From a checkpoint of a small mixture-of-experts model trained on Wikipedia.
Size: 9 layers, vocabulary 4096.
Experts: 4 experts in each of 9 layers, a sigmoid router.
Training: 518M tokens, 7916 steps.
Below are experts of layer 4 (counted from 0) of a mixture-of-experts language model. Rows are named router (the router's row for the expert), up (a neuron's input weights, with its number), down (a neuron's output weights, with its number) and show model dimensions 0-127. Each number is 50 + 12 x the weight over its row's rms, rounded and kept within 0 to 99.
Before each expert's rows: "gets" lists some tokens that make up at least twice as much of what it gets as of all text. This comes from a sample of Wikipedia text that the model never trained on. Tokens count by the router's weight.

# expert 3
gets: "2", " |\n", "3", "\n", "5", "4"
router:33 33 65 47 51 72 69 62 34 65 41 62 72 51 50 54 41 46 59 43 73 64 55 51 67 27 49 39 38 50 38 68 75 50 44 48 38 38 46 69 45 41 46 53 51 41 61 41 64 67 48 66 43 44 34 57 48 40 51 63 43 54 59 60 40 61 30 73 68 51 44 52 37 49 56 36 47 46 52 39 54 56 45 49 55 58 32 69 50 54 33 37 41 71 43 34 42 55 46 70 42 45 28 30 53 66 75 35 33 37 44 42 59 57 62 69 40 35 65 44 48 42 65 40 41 59 35 64
up39:54 73 31 38 30 45 58 45 50 61 51 41 58 57 40 48 56 63 30 67 44 40 51 56 64 47 53 57 76 54 51 29 55 45 48 68 62 74 47 61 59 46 59 61 59 62 47 53 40 66 24 70 46 72 53 55 31 31 31 53 50 33 67 51 43 43 55 44 40 51 50 51 59 56 59 42 70 44 28 40 49 60 72 35 47 63 40 34 52 48 71 47 22 53 52 52 47 50 47 60 36 42 66 55 45 48 54 56 61 42 48 36 62 67 33 55 69 38 49 42 57 56 36 43 12 35 49 55
down39:53 49 47 37 30 45 44 60 58 50 54 35 48 45 42 45 59 42 68 44 35 54 58 65 45 63 60 28 27 53 51 49 37 54 84 31 46 56 28 49 24 47 59 68 55 33 42 43 51 37 53 65 46 51 49 50 51 54 55 37 49 69 45 61 57 67 52 51 31 22 69 48 43 65 54 61 47 31 53 45 46 48 41 52 26 59 49 73 59 54 50 37 35 48 51 80 42 49 56 50 38 46 76 47 46 44 34 55 54 45 27 30 66 46 43 62 49 35 34 57 50 54 32 52 66 39 26 40
up40:48 37 49 59 49 55 62 35 48 35 50 68 51 32 28 46 38 48 44 48 59 55 22 50 40 50 54 88 63 37 44 55 50 56 68 43 47 37 32 43 50 58 44 51 33 48 38 52 42 34 42 58 73 63 46 44 55 32 59 40 56 49 59 45 44 66 57 39 54 44 57 52 72 45 39 39 47 66 53 58 75 65 60 63 82 55 47 50 46 58 37 35 58 53 63 66 63 57 54 38 25 61 66 39 41 70 51 39 41 33 41 45 24 64 67 35 46 44 49 29 54 36 64 43 62 42 53 53
down40:99 39 53 52 60 49 40 50 59 68 54 54 55 50 51 41 48 51 50 47 47 41 56 48 54 52 50 49 55 59 59 40 44 53 54 39 53 56 38 50 51 53 46 56 55 52 54 99 43 48 51 44 49 53 56 48 45 56 51 45 48 51 55 49 49 51 53 44 48 50 54 53 49 49 49 53 46 49 41 55 48 46 49 50 51 49 52 49 47 44 74 57 54 53 47 47 49 55 55 49 60 48 52 56 54 47 45 49 50 48 76 57 49 52 40 42 52 59 48 48 45 59 51 48 52 45 46 50
up41:54 17 39 45 47 34 50 57 52 53 50 57 32 46 42 58 65 69 42 43 47 39 46 19 52 45 48 45 42 70 54 54 49 61 69 32 30 40 54 52 26 43 56 44 34 49 64 49 47 35 46 44 63 44 52 46 28 68 41 55 53 37 27 39 58 40 53 44 47 49 48 52 44 59 45 62 30 57 29 60 37 49 61 32 35 26 51 40 46 46 72 38 60 68 45 42 42 35 39 50 56 52 71 54 41 48 49 49 41 31 38 59 39 76 46 41 52 59 26 50 57 54 38 62 79 35 39 34
down41:99 44 44 42 37 55 55 43 61 43 53 43 46 47 48 40 42 61 49 39 49 15 49 53 62 50 58 47 49 34 52 70 52 42 56 46 37 56 54 54 37 60 72 35 57 39 53 86 66 45 47 75 51 58 44 58 52 60 58 57 38 46 46 60 65 48 48 31 57 37 32 61 63 50 39 48 41 45 47 38 40 45 36 42 50 49 38 43 40 49 74 60 58 24 55 45 56 52 54 50 56 59 48 59 48 39 54 55 59 61 82 57 43 54 50 48 49 49 58 56 55 34 46 65 46 59 57 31
up42:46 56 56 49 46 44 49 56 52 46 73 66 63 55 38 61 53 50 53 66 40 61 66 62 50 56 54 57 55 73 58 49 33 50 74 64 58 62 49 34 33 39 77 54 64 50 37 64 55 53 38 31 38 47 53 57 52 36 38 43 43 62 38 42 54 58 54 55 30 57 61 75 51 71 56 57 56 39 37 40 16 51 61 44 52 55 64 60 52 51 47 48 39 50 44 46 70 40 17 53 45 47 56 52 61 62 36 57 54 56 67 55 58 61 54 06 59 55 23 56 24 45 42 52 39 47 38 46
down42:41 36 52 28 51 57 70 52 36 62 40 55 51 56 50 65 77 54 73 31 64 48 50 55 51 46 49 66 38 56 62 44 65 41 31 62 34 30 59 62 45 65 70 40 69 66 42 58 56 40 70 40 58 64 44 56 53 44 43 37 51 49 50 44 70 32 48 50 61 41 48 68 40 40 43 46 50 57 29 38 43 39 56 77 44 38 42 51 35 70 45 56 48 48 48 48 39 42 60 40 44 26 27 62 57 42 71 55 39 51 38 48 41 34 54 43 51 38 33 35 52 40 50 37 49 26 64 20
up43:52 50 50 26 37 59 39 56 46 38 40 34 34 51 59 31 56 52 64 41 41 56 63 48 51 45 60 58 68 37 67 38 40 63 34 59 43 37 55 56 58 58 35 55 48 47 57 58 32 28 39 28 49 35 51 53 70 48 62 49 53 42 32 37 59 69 66 14 58 63 47 29 44 41 42 40 65 48 27 59 41 66 57 53 37 47 54 54 58 74 44 54 85 50 64 59 54 34 57 41 69 50 70 59 39 35 60 50 47 52 58 40 64 31 69 64 60 52 63 58 69 46 41 42 49 41 49 48
down43:52 67 37 34 40 55 39 50 35 59 53 61 71 61 45 49 23 41 66 38 65 57 74 46 43 50 52 55 42 46 44 55 26 61 46 70 44 48 50 54 48 79 58 40 58 38 55 57 73 58 46 43 44 63 47 53 57 62 43 52 44 52 57 82 34 61 58 56 45 47 53 62 50 46 52 32 75 43 34 22 42 62 56 63 65 29 61 65 30 57 51 51 59 50 84 24 41 60 51 45 61 48 45 57 67 49 56 62 61 53 60 60 42 39 49 66 56 77 35 58 38 46 52 48 46 47 49 41
up44:93 60 59 65 40 44 42 57 53 63 61 38 34 53 44 56 55 41 63 44 44 59 59 59 76 50 57 59 50 51 55 57 49 39 33 59 29 57 60 67 43 67 66 62 37 49 56 82 22 41 52 34 50 62 60 58 56 60 41 53 58 46 53 51 48 40 65 60 59 46 61 50 53 66 25 60 39 45 47 55 33 44 52 50 59 49 45 44 54 61 53 54 28 43 39 35 41 32 66 26 57 73 47 73 47 55 45 57 48 59 29 36 68 57 48 33 52 62 51 44 65 57 62 53 26 41 62 46
down44:60 49 59 55 60 58 44 63 40 55 57 51 39 39 49 68 52 56 50 57 57 65 62 77 52 48 65 35 20 37 43 51 48 28 33 44 58 29 42 65 34 51 43 49 47 46 65 65 48 56 50 33 49 53 40 56 43 45 57 46 39 30 43 58 39 63 43 67 48 46 66 53 17 38 35 61 34 77 35 68 36 56 42 59 43 42 54 55 44 40 44 74 36 17 53 58 55 50 55 26 55 51 48 63 53 31 72 53 61 34 38 34 36 50 53 58 52 33 34 57 42 57 55 71 50 53 53 52
up45:30 56 45 56 39 38 50 49 46 63 33 49 41 69 52 64 41 74 53 37 31 61 40 61 41 52 54 53 43 58 35 62 51 55 57 37 58 54 52 53 32 69 53 20 48 56 31 71 55 60 47 27 41 52 53 34 43 37 80 41 53 51 41 42 45 48 38 39 48 63 46 38 39 48 49 68 43 51 46 56 32 58 58 36 56 56 36 69 50 49 65 65 46 53 49 37 73 58 46 27 57 61 43 60 31 37 57 41 51 52 60 51 69 43 42 47 50 36 48 72 28 51 57 25 58 79 77 46
down45:81 63 74 62 43 64 44 63 68 68 47 41 38 59 51 29 31 60 56 44 43 49 61 53 56 51 69 40 42 37 57 39 70 48 61 38 53 57 62 42 55 39 48 53 56 43 42 81 66 48 85 53 42 27 44 49 51 51 47 69 58 49 58 46 56 73 43 64 48 62 42 24 33 54 53 47 48 70 30 43 40 55 48 46 57 46 56 46 66 48 61 48 37 46 36 58 60 47 48 35 35 58 51 31 59 63 42 35 66 42 40 52 36 45 37 68 59 52 47 45 28 42 43 36 68 58 56 39
up46:63 44 58 40 44 60 36 63 38 31 65 53 50 53 49 73 45 48 80 68 54 63 38 73 39 68 44 51 73 51 42 27 43 35 55 30 47 66 65 49 35 58 57 54 58 50 66 55 72 35 47 24 49 62 49 48 38 63 51 45 47 40 54 45 61 44 55 57 54 58 51 43 36 65 56 72 40 33 44 33 52 43 73 67 49 51 61 35 65 35 31 49 57 50 40 40 66 49 69 48 54 30 39 50 55 31 61 41 87 51 65 45 65 50 41 61 47 54 41 58 38 43 37 50 41 51 48 47
down46:52 55 61 35 58 61 62 55 59 55 46 44 64 46 46 38 39 46 57 39 54 52 50 67 64 45 58 34 39 49 31 53 38 70 64 46 55 34 57 43 58 37 36 36 43 58 52 65 50 29 74 61 37 42 56 66 39 54 45 65 73 44 26 51 57 31 41 62 59 45 29 50 66 46 32 69 57 60 41 48 63 62 42 42 57 30 53 69 41 46 56 40 59 53 42 53 41 43 60 41 79 47 63 32 65 33 45 44 34 41 56 51 51 57 65 68 60 33 45 71 61 25 64 69 47 64 50 24

# expert 0
gets: ".", "s", "a", "o", "i", "ing"
router:45 31 62 55 50 64 62 53 28 60 53 56 68 37 48 46 36 37 46 42 67 46 35 40 53 33 47 62 24 40 51 56 72 48 49 61 53 35 40 66 49 66 50 58 48 56 55 36 58 51 58 71 53 47 41 43 45 44 65 43 51 29 62 39 39 72 39 64 57 48 36 51 52 50 31 30 45 53 53 45 66 69 59 47 74 54 41 63 44 62 33 35 44 66 62 64 51 63 56 60 32 48 30 29 40 70 61 40 32 31 37 56 44 57 70 66 43 47 66 29 47 32 72 42 45 54 39 60
up39:71 54 55 55 34 37 54 55 50 40 50 45 41 57 55 57 36 48 31 67 27 26 61 66 53 60 60 43 34 41 72 42 43 54 49 52 57 48 45 63 52 46 55 51 56 55 31 66 65 63 47 69 41 44 45 49 55 64 37 47 27 31 30 46 39 28 56 45 48 47 38 37 51 37 77 49 67 59 51 47 49 51 59 41 52 53 67 39 50 44 65 62 67 47 22 35 62 61 55 23 41 57 65 51 60 37 16 33 69 51 71 64 53 60 57 54 63 52 45 73 46 45 48 52 40 34 56 49
down39:53 65 30 72 64 53 64 65 59 51 56 56 54 49 44 41 54 54 53 68 54 45 53 53 40 41 46 42 27 38 23 42 35 32 59 49 38 47 50 63 54 56 45 71 48 66 55 54 35 50 37 44 43 41 51 58 48 49 49 59 38 46 66 55 28 57 29 41 45 59 61 31 43 42 49 49 65 74 48 43 75 55 60 75 34 70 53 56 67 41 56 41 63 57 28 50 61 50 49 51 75 54 49 41 66 57 35 29 28 18 42 50 55 37 48 77 52 34 34 65 49 56 49 43 61 49 61 39
up40:53 41 50 54 36 27 54 47 46 43 58 59 41 50 44 36 74 60 53 52 47 42 49 39 48 50 72 36 58 55 38 38 53 51 62 37 63 61 83 39 27 46 57 40 41 46 34 55 47 52 34 52 72 33 53 55 48 59 29 45 47 46 41 65 61 39 39 47 50 52 54 21 55 51 63 65 41 49 49 28 52 41 47 48 65 32 48 47 54 64 54 50 72 67 52 47 52 53 57 35 45 48 75 67 42 48 70 56 31 86 51 32 41 59 30 58 40 57 63 42 62 32 66 53 76 60 57 50
down40:43 38 47 63 49 76 49 34 55 44 41 36 51 41 31 67 59 54 53 52 40 36 38 16 50 46 26 62 71 58 43 73 16 48 40 41 63 46 42 57 49 41 43 26 64 56 58 39 41 41 42 47 62 47 64 57 39 63 47 56 66 65 38 44 76 62 54 57 44 48 31 55 62 48 47 51 44 31 37 64 63 51 61 57 56 62 62 40 49 50 39 45 45 25 55 46 61 39 66 83 40 50 47 51 58 31 50 38 58 41 38 48 51 54 53 36 41 51 66 60 47 59 63 62 39 59 32 40
up41:53 46 53 50 54 36 56 28 39 82 49 69 43 57 47 57 40 43 29 71 40 58 58 38 63 72 46 46 40 51 46 41 43 59 50 61 57 42 62 44 60 62 43 43 61 30 54 62 60 30 61 65 41 59 72 73 59 38 48 46 54 51 60 50 61 51 37 45 59 66 52 65 36 43 42 58 56 48 40 54 39 52 61 39 36 49 37 27 50 50 51 68 47 14 17 62 49 39 63 44 55 39 30 65 75 45 43 50 49 57 34 36 68 58 35 45 71 42 56 48 71 39 56 40 48 45 46 54
down41:17 52 45 48 63 57 77 28 49 41 45 24 50 59 64 45 60 71 58 33 42 62 63 36 50 49 32 52 45 68 67 48 52 42 48 48 47 43 44 71 38 50 66 66 57 40 41 27 48 48 46 58 63 50 44 33 59 50 61 31 45 46 40 58 41 25 61 51 61 44 45 52 66 36 51 52 50 57 37 49 46 46 51 63 56 50 60 43 40 71 53 48 51 44 65 43 59 70 41 48 48 45 53 60 75 50 59 48 28 28 25 71 24 59 62 36 31 51 54 54 61 67 59 56 37 55 69 54
up42:49 78 46 45 42 26 46 38 90 47 52 41 52 64 72 52 77 49 52 69 41 56 45 46 59 46 54 56 43 36 50 50 52 58 51 48 47 58 51 63 51 67 39 46 51 41 34 50 64 43 52 35 44 69 58 42 71 54 61 42 39 47 70 43 62 31 60 44 42 68 44 83 51 70 56 70 58 54 57 46 52 57 54 46 58 52 56 48 39 49 38 56 35 57 39 69 67 54 73 29 50 49 57 55 63 47 47 40 49 33 56 57 75 48 37 45 37 49 23 41 56 48 45 46 21 44 40 64
down42:78 33 58 42 46 52 51 44 46 50 38 51 37 57 44 48 58 41 35 44 54 50 52 58 60 37 54 62 48 30 24 44 51 61 33 41 38 55 35 51 48 63 51 53 74 64 38 82 56 67 48 57 36 80 59 67 42 55 68 31 30 46 29 66 62 47 29 46 61 42 44 52 40 38 45 63 50 49 47 70 49 49 45 57 63 44 52 59 60 35 62 59 58 59 47 44 35 50 47 43 77 70 60 59 39 59 49 42 44 56 71 30 37 69 67 56 48 24 42 45 59 44 52 28 57 36 51 54
up43:51 44 53 41 36 31 65 45 41 63 58 42 60 48 47 47 68 44 50 34 38 47 55 43 42 54 62 37 48 48 73 26 31 43 40 45 46 48 39 42 72 51 61 34 49 65 55 73 58 61 38 45 31 69 38 60 55 42 48 66 85 48 56 40 74 43 53 47 54 63 65 54 46 52 35 60 41 59 36 49 54 43 34 32 37 48 42 63 56 62 53 42 50 35 24 68 50 48 49 49 48 68 71 39 50 39 32 68 58 47 71 35 77 45 46 40 23 56 47 46 52 67 51 28 49 50 44 59
down43:61 59 40 40 31 65 56 48 53 45 46 55 55 58 61 58 65 58 42 42 28 57 51 31 54 78 45 34 58 27 49 54 31 67 55 46 58 39 33 56 48 54 59 15 50 40 65 45 56 57 20 56 49 55 40 60 70 36 60 43 67 26 72 52 53 53 51 46 32 55 38 54 66 55 62 68 40 61 57 59 65 50 51 46 51 55 46 43 72 55 81 60 62 42 41 53 38 42 44 42 65 53 66 34 59 45 42 69 41 58 48 41 53 38 42 51 19 44 52 48 53 54 41 73 60 35 59 55
up44:67 73 59 68 25 51 53 47 61 27 43 50 35 35 48 71 36 36 53 61 54 35 44 34 43 59 65 50 47 58 70 48 38 66 28 69 43 59 58 47 47 59 43 47 64 38 38 47 55 41 38 53 43 40 52 47 63 60 50 56 59 73 41 67 85 48 58 33 41 44 37 67 49 49 47 72 45 56 54 40 20 38 67 62 46 36 62 56 61 53 36 55 66 31 61 53 53 42 37 22 51 49 39 63 50 51 35 55 62 66 36 38 50 60 61 51 42 45 53 55 57 42 61 52 42 63 43 61
down44:67 52 67 66 54 55 35 53 54 36 37 53 47 71 50 58 51 79 68 43 57 47 26 54 45 60 54 40 52 74 57 65 30 52 59 41 51 63 63 46 40 66 55 48 55 41 46 48 64 55 50 61 37 44 52 67 45 65 35 70 47 55 66 37 31 61 57 63 50 42 56 71 37 52 45 58 33 70 50 43 53 43 72 40 44 51 54 42 45 61 48 21 44 52 55 81 65 50 59 37 48 44 48 43 55 59 50 30 46 54 46 30 73 50 61 57 53 20 31 36 61 75 45 36 39 45 61 51
up45:38 66 64 46 51 43 55 28 57 49 68 32 54 71 55 40 42 42 66 32 41 28 53 45 60 54 42 43 54 61 46 54 10 36 49 59 55 66 64 67 43 65 48 61 48 60 50 57 47 42 35 67 53 46 42 58 48 43 44 59 69 73 61 54 61 54 32 51 68 56 41 32 81 50 27 48 70 56 49 34 46 60 46 40 56 63 38 47 33 30 48 49 68 36 58 48 54 50 56 67 63 54 49 38 49 33 50 46 48 72 37 51 54 67 21 41 61 56 54 57 70 47 51 34 37 47 51 51
down45:42 38 61 39 55 37 75 30 54 50 42 64 63 48 56 58 34 36 56 30 52 45 55 42 50 48 48 44 42 47 44 62 53 58 35 32 47 57 42 40 68 39 62 53 50 63 52 57 46 26 35 67 59 40 60 52 59 61 22 36 62 55 77 22 56 40 38 52 50 44 55 59 63 50 37 43 67 41 28 46 54 60 44 40 45 46 37 35 60 36 37 55 69 56 47 51 46 54 40 67 61 58 41 45 65 51 83 43 71 43 32 67 39 40 52 38 55 56 46 43 57 42 39 59 73 19 65 50
up46:55 36 56 64 48 55 54 41 44 47 52 45 52 72 62 38 31 43 40 31 37 40 40 67 95 50 39 45 48 29 44 53 50 42 72 61 51 35 66 62 43 49 50 64 43 61 62 36 36 47 52 52 46 45 31 43 53 50 58 56 49 51 49 70 54 45 54 24 42 42 47 39 60 47 35 69 62 58 44 45 33 21 40 40 29 48 53 37 56 57 59 67 39 40 42 40 68 67 51 57 59 78 49 49 71 40 51 38 72 67 47 37 52 55 57 47 34 43 56 68 53 29 42 44 49 34 39 44
down46:99 51 41 51 57 32 30 68 54 26 60 44 37 54 43 54 40 45 68 48 48 47 51 62 47 56 35 60 49 51 47 46 58 48 53 55 55 34 55 58 47 54 57 62 54 58 66 99 61 42 44 48 63 44 49 44 39 53 56 53 64 57 65 50 54 51 55 43 52 69 34 70 10 57 44 44 55 48 45 59 68 51 55 56 43 47 56 48 22 52 46 36 46 54 42 52 57 54 60 40 46 30 51 37 48 50 61 33 52 47 56 43 58 51 58 47 57 47 62 58 45 32 53 46 51 53 37 54

# expert 2
gets: " ", " the", "-", "|", " a", " was"
router:39 34 67 45 63 69 61 53 36 65 37 66 62 35 49 54 33 47 57 42 71 66 41 50 55 26 62 63 43 45 35 76 65 59 64 42 37 30 45 58 34 45 56 45 45 33 57 47 64 63 53 74 62 55 37 61 56 37 42 54 33 57 60 44 45 57 46 56 60 53 41 49 46 47 51 45 38 46 62 51 75 49 43 62 74 64 36 69 53 50 47 34 38 72 48 38 49 42 39 56 29 52 58 37 49 71 67 30 38 24 38 39 47 64 54 54 30 35 65 39 55 42 65 47 51 54 48 64
up39:57 45 37 43 24 50 42 38 57 59 60 38 35 35 51 40 43 54 68 55 53 60 61 46 47 58 45 42 33 54 57 53 27 69 43 52 45 68 58 57 48 46 50 58 31 57 57 37 39 44 35 53 77 44 57 68 37 48 50 35 62 54 49 52 59 20 54 39 53 62 55 12 52 61 66 61 32 51 73 36 44 53 46 52 52 47 20 53 58 42 45 46 47 53 51 70 77 56 37 27 41 65 60 54 55 49 56 51 71 49 48 61 67 37 27 35 50 44 46 48 50 58 34 76 53 60 41 63
down39:74 45 56 48 32 65 42 42 30 69 42 39 57 47 43 33 47 57 59 47 48 79 53 41 60 48 65 60 42 51 45 66 60 57 49 50 58 63 45 64 55 57 36 37 37 48 57 78 51 59 67 52 33 54 63 28 64 37 50 47 49 49 50 26 19 44 48 55 36 51 63 75 60 44 33 77 29 64 57 41 59 46 24 41 36 42 54 58 52 41 35 33 57 52 66 54 59 42 48 48 72 47 37 44 53 65 64 45 47 65 66 51 34 56 50 41 56 56 52 73 60 57 56 61 46 36 40 41
up40:49 61 39 58 27 55 59 53 77 43 58 22 47 44 80 44 58 57 78 63 59 53 48 36 51 66 65 58 50 43 76 59 43 50 58 40 49 48 49 31 34 66 47 54 52 68 68 44 53 37 51 46 39 48 48 72 60 65 49 48 43 39 58 45 46 51 46 48 41 65 36 59 64 51 65 40 61 34 66 72 33 27 46 40 49 42 53 37 49 31 46 69 59 42 43 51 60 46 57 49 42 47 70 59 46 49 66 76 41 42 56 43 52 52 29 55 51 56 65 38 68 75 31 42 65 42 46 56
down40:43 49 54 64 59 45 59 36 29 53 23 45 51 39 41 38 53 44 75 49 64 55 58 57 69 39 53 35 68 21 03 31 55 65 64 52 54 55 54 12 39 49 51 49 62 46 47 52 52 44 34 53 29 40 54 59 48 45 40 47 58 32 53 45 61 56 54 65 71 43 49 43 40 45 37 62 51 33 41 48 58 44 37 38 48 55 37 47 81 57 56 51 57 56 40 77 51 46 52 63 52 39 39 67 42 58 46 41 48 65 49 54 45 42 70 63 46 58 53 47 60 63 60 50 34 46 60 47
up41:37 56 66 75 49 39 47 71 54 38 55 49 57 55 63 32 61 51 39 56 37 54 24 49 40 52 55 53 64 41 56 47 55 40 56 62 42 51 67 61 46 52 30 57 63 52 59 48 42 64 50 51 70 66 58 66 47 54 91 45 68 40 39 66 49 51 49 70 72 23 39 38 46 42 43 38 50 47 53 41 50 40 69 68 50 66 50 42 44 45 52 57 47 54 60 50 40 61 64 33 75 29 79 56 58 39 61 59 51 59 52 39 50 63 37 42 66 65 52 43 49 45 43 30 49 21 55 49
down41:86 37 40 52 62 34 21 71 27 46 47 44 45 45 60 61 54 45 56 58 58 37 27 62 52 53 49 48 54 25 53 56 40 46 42 57 38 45 41 53 62 44 59 46 57 50 55 53 34 52 52 51 36 52 47 66 49 56 54 48 50 49 50 48 27 70 61 39 35 48 49 45 54 23 48 50 36 62 55 19 79 32 48 66 32 51 32 37 67 48 63 45 52 49 63 54 33 39 45 43 41 40 62 46 53 77 50 76 51 47 50 62 39 49 32 64 60 42 54 64 70 56 39 44 62 69 50 53
up42:47 59 54 74 51 46 70 58 68 52 44 54 55 52 59 31 67 71 52 50 45 55 27 73 53 58 38 41 59 58 26 43 36 43 28 65 43 55 56 80 50 34 51 48 50 48 41 32 34 51 60 38 67 51 67 20 45 34 65 52 50 34 28 36 26 51 56 42 32 71 76 56 45 68 37 52 50 56 46 48 43 55 35 47 41 56 56 53 34 46 44 50 43 58 47 57 44 72 52 76 60 45 58 52 43 35 34 43 45 55 44 56 42 50 38 64 64 44 53 39 56 49 38 67 61 51 36 56
down42:79 63 62 42 57 69 34 41 39 38 37 51 51 63 51 56 57 37 53 72 69 33 58 41 47 52 61 40 59 56 61 55 54 79 48 79 40 56 56 52 69 37 47 47 55 55 48 78 62 57 70 46 50 38 39 68 31 50 38 40 50 70 48 65 53 59 50 55 63 57 58 54 48 38 40 34 39 50 49 65 48 53 47 37 47 45 45 59 45 41 59 70 65 52 38 50 60 45 38 51 26 53 20 51 58 34 53 46 44 39 45 57 35 48 89 45 38 37 52 55 45 55 39 55 66 61 71 50
up43:48 37 31 49 56 41 27 38 89 60 41 41 48 65 54 57 67 69 57 42 35 54 55 19 42 52 54 41 54 51 69 46 47 54 56 44 30 84 42 58 59 30 54 57 49 69 50 35 48 52 49 42 46 48 51 84 61 49 57 26 46 60 61 58 41 42 59 36 47 44 43 39 57 63 47 43 60 48 48 54 61 50 65 55 55 67 41 56 55 46 49 42 62 54 51 56 51 54 49 60 47 63 36 64 48 52 30 73 37 61 57 39 41 57 63 61 50 46 26 66 64 61 45 56 57 54 84 34
down43:15 52 43 43 38 47 36 53 71 58 53 42 57 65 64 68 70 49 42 51 37 56 37 39 53 27 44 47 32 65 56 66 25 43 45 38 30 55 68 61 57 56 59 39 46 56 44 29 52 49 40 52 37 49 39 63 44 41 40 50 61 69 33 53 65 60 45 42 52 60 41 23 73 72 41 56 25 55 55 32 48 55 67 67 40 50 64 58 40 54 30 41 39 48 64 44 59 45 43 69 44 57 52 32 50 42 46 48 45 48 48 63 27 41 50 44 31 49 54 60 37 43 50 63 42 57 42 26
up44:55 41 53 49 08 40 47 63 54 30 50 58 54 52 30 51 58 55 51 54 44 55 37 50 53 50 62 34 37 60 45 46 48 50 42 38 59 48 47 29 54 38 50 42 38 60 48 66 32 72 24 45 30 53 58 55 47 73 52 74 64 53 51 35 46 60 47 59 54 25 51 46 39 59 38 53 52 49 52 50 42 36 57 38 44 34 60 57 63 38 48 56 70 68 34 39 45 70 61 57 76 54 63 48 48 02 46 57 69 41 41 64 53 44 47 45 58 60 46 52 42 57 45 68 55 60 51 62
down44:54 44 40 52 48 66 61 20 56 43 48 48 33 58 42 61 49 61 32 43 40 50 59 48 24 18 49 32 37 54 51 72 51 37 60 41 63 46 51 40 50 59 55 37 54 30 41 45 65 53 47 50 75 65 43 66 59 64 36 28 62 48 43 39 36 45 61 61 55 42 39 32 39 60 32 37 55 41 28 42 73 29 40 39 57 47 38 62 48 29 56 65 55 42 48 38 29 61 45 52 62 31 43 34 28 42 53 48 49 56 47 60 53 49 52 42 35 60 40 54 57 49 61 47 58 32 21 45
up45:51 36 51 76 42 31 50 44 55 68 68 59 46 60 57 50 50 52 40 46 52 23 51 46 26 40 33 46 38 55 71 49 44 52 59 50 54 48 40 51 61 64 51 38 49 70 60 33 49 59 48 53 56 63 52 53 34 57 43 61 51 60 58 50 89 60 60 33 48 53 27 56 59 43 64 49 61 59 52 50 33 53 53 60 42 15 49 36 60 55 30 48 47 57 43 63 63 35 48 65 52 57 52 58 34 55 50 70 38 38 57 49 52 45 47 39 33 92 51 60 42 75 34 59 57 46 45 67
down45:59 38 50 52 42 41 18 54 48 46 57 64 46 49 40 63 55 69 52 45 62 37 74 62 54 49 43 50 43 35 24 63 40 51 48 68 50 45 42 48 60 55 42 45 47 43 40 37 57 42 42 58 73 57 51 65 41 54 52 44 61 35 42 38 60 52 66 58 28 21 55 49 52 54 64 84 49 39 38 47 49 49 39 80 38 61 40 66 61 62 55 44 55 39 68 30 39 42 46 42 45 41 48 56 66 52 69 64 37 31 55 59 34 50 42 67 33 65 46 58 32 49 32 22 42 41 35 42
up46:55 59 60 65 33 37 37 50 47 33 28 50 66 54 53 58 62 59 46 50 43 55 56 35 59 71 21 57 66 50 40 59 59 40 46 38 65 75 35 43 52 60 49 77 37 67 61 27 48 65 33 35 27 34 59 49 64 45 67 59 53 41 53 56 51 48 41 45 30 50 46 43 39 50 47 53 53 32 39 61 51 35 45 60 26 73 55 59 45 57 70 60 48 48 51 68 68 86 35 49 60 59 47 70 50 50 35 38 57 63 44 66 50 59 52 53 61 60 64 44 52 45 48 67 50 51 61 46
down46:39 31 70 39 50 47 35 52 55 38 51 46 48 72 53 65 45 59 60 81 37 51 43 28 51 50 27 64 55 59 61 43 49 48 54 44 57 64 56 50 44 57 61 44 50 55 37 40 54 50 54 65 70 58 67 66 41 52 60 57 45 39 44 51 56 44 29 56 29 48 31 73 47 40 38 50 51 74 49 54 61 55 40 59 50 44 56 32 65 54 57 54 78 70 24 33 51 63 43 38 46 42 50 58 43 65 66 70 57 64 64 73 47 41 50 68 44 30 43 42 49 36 78 33 51 36 43 42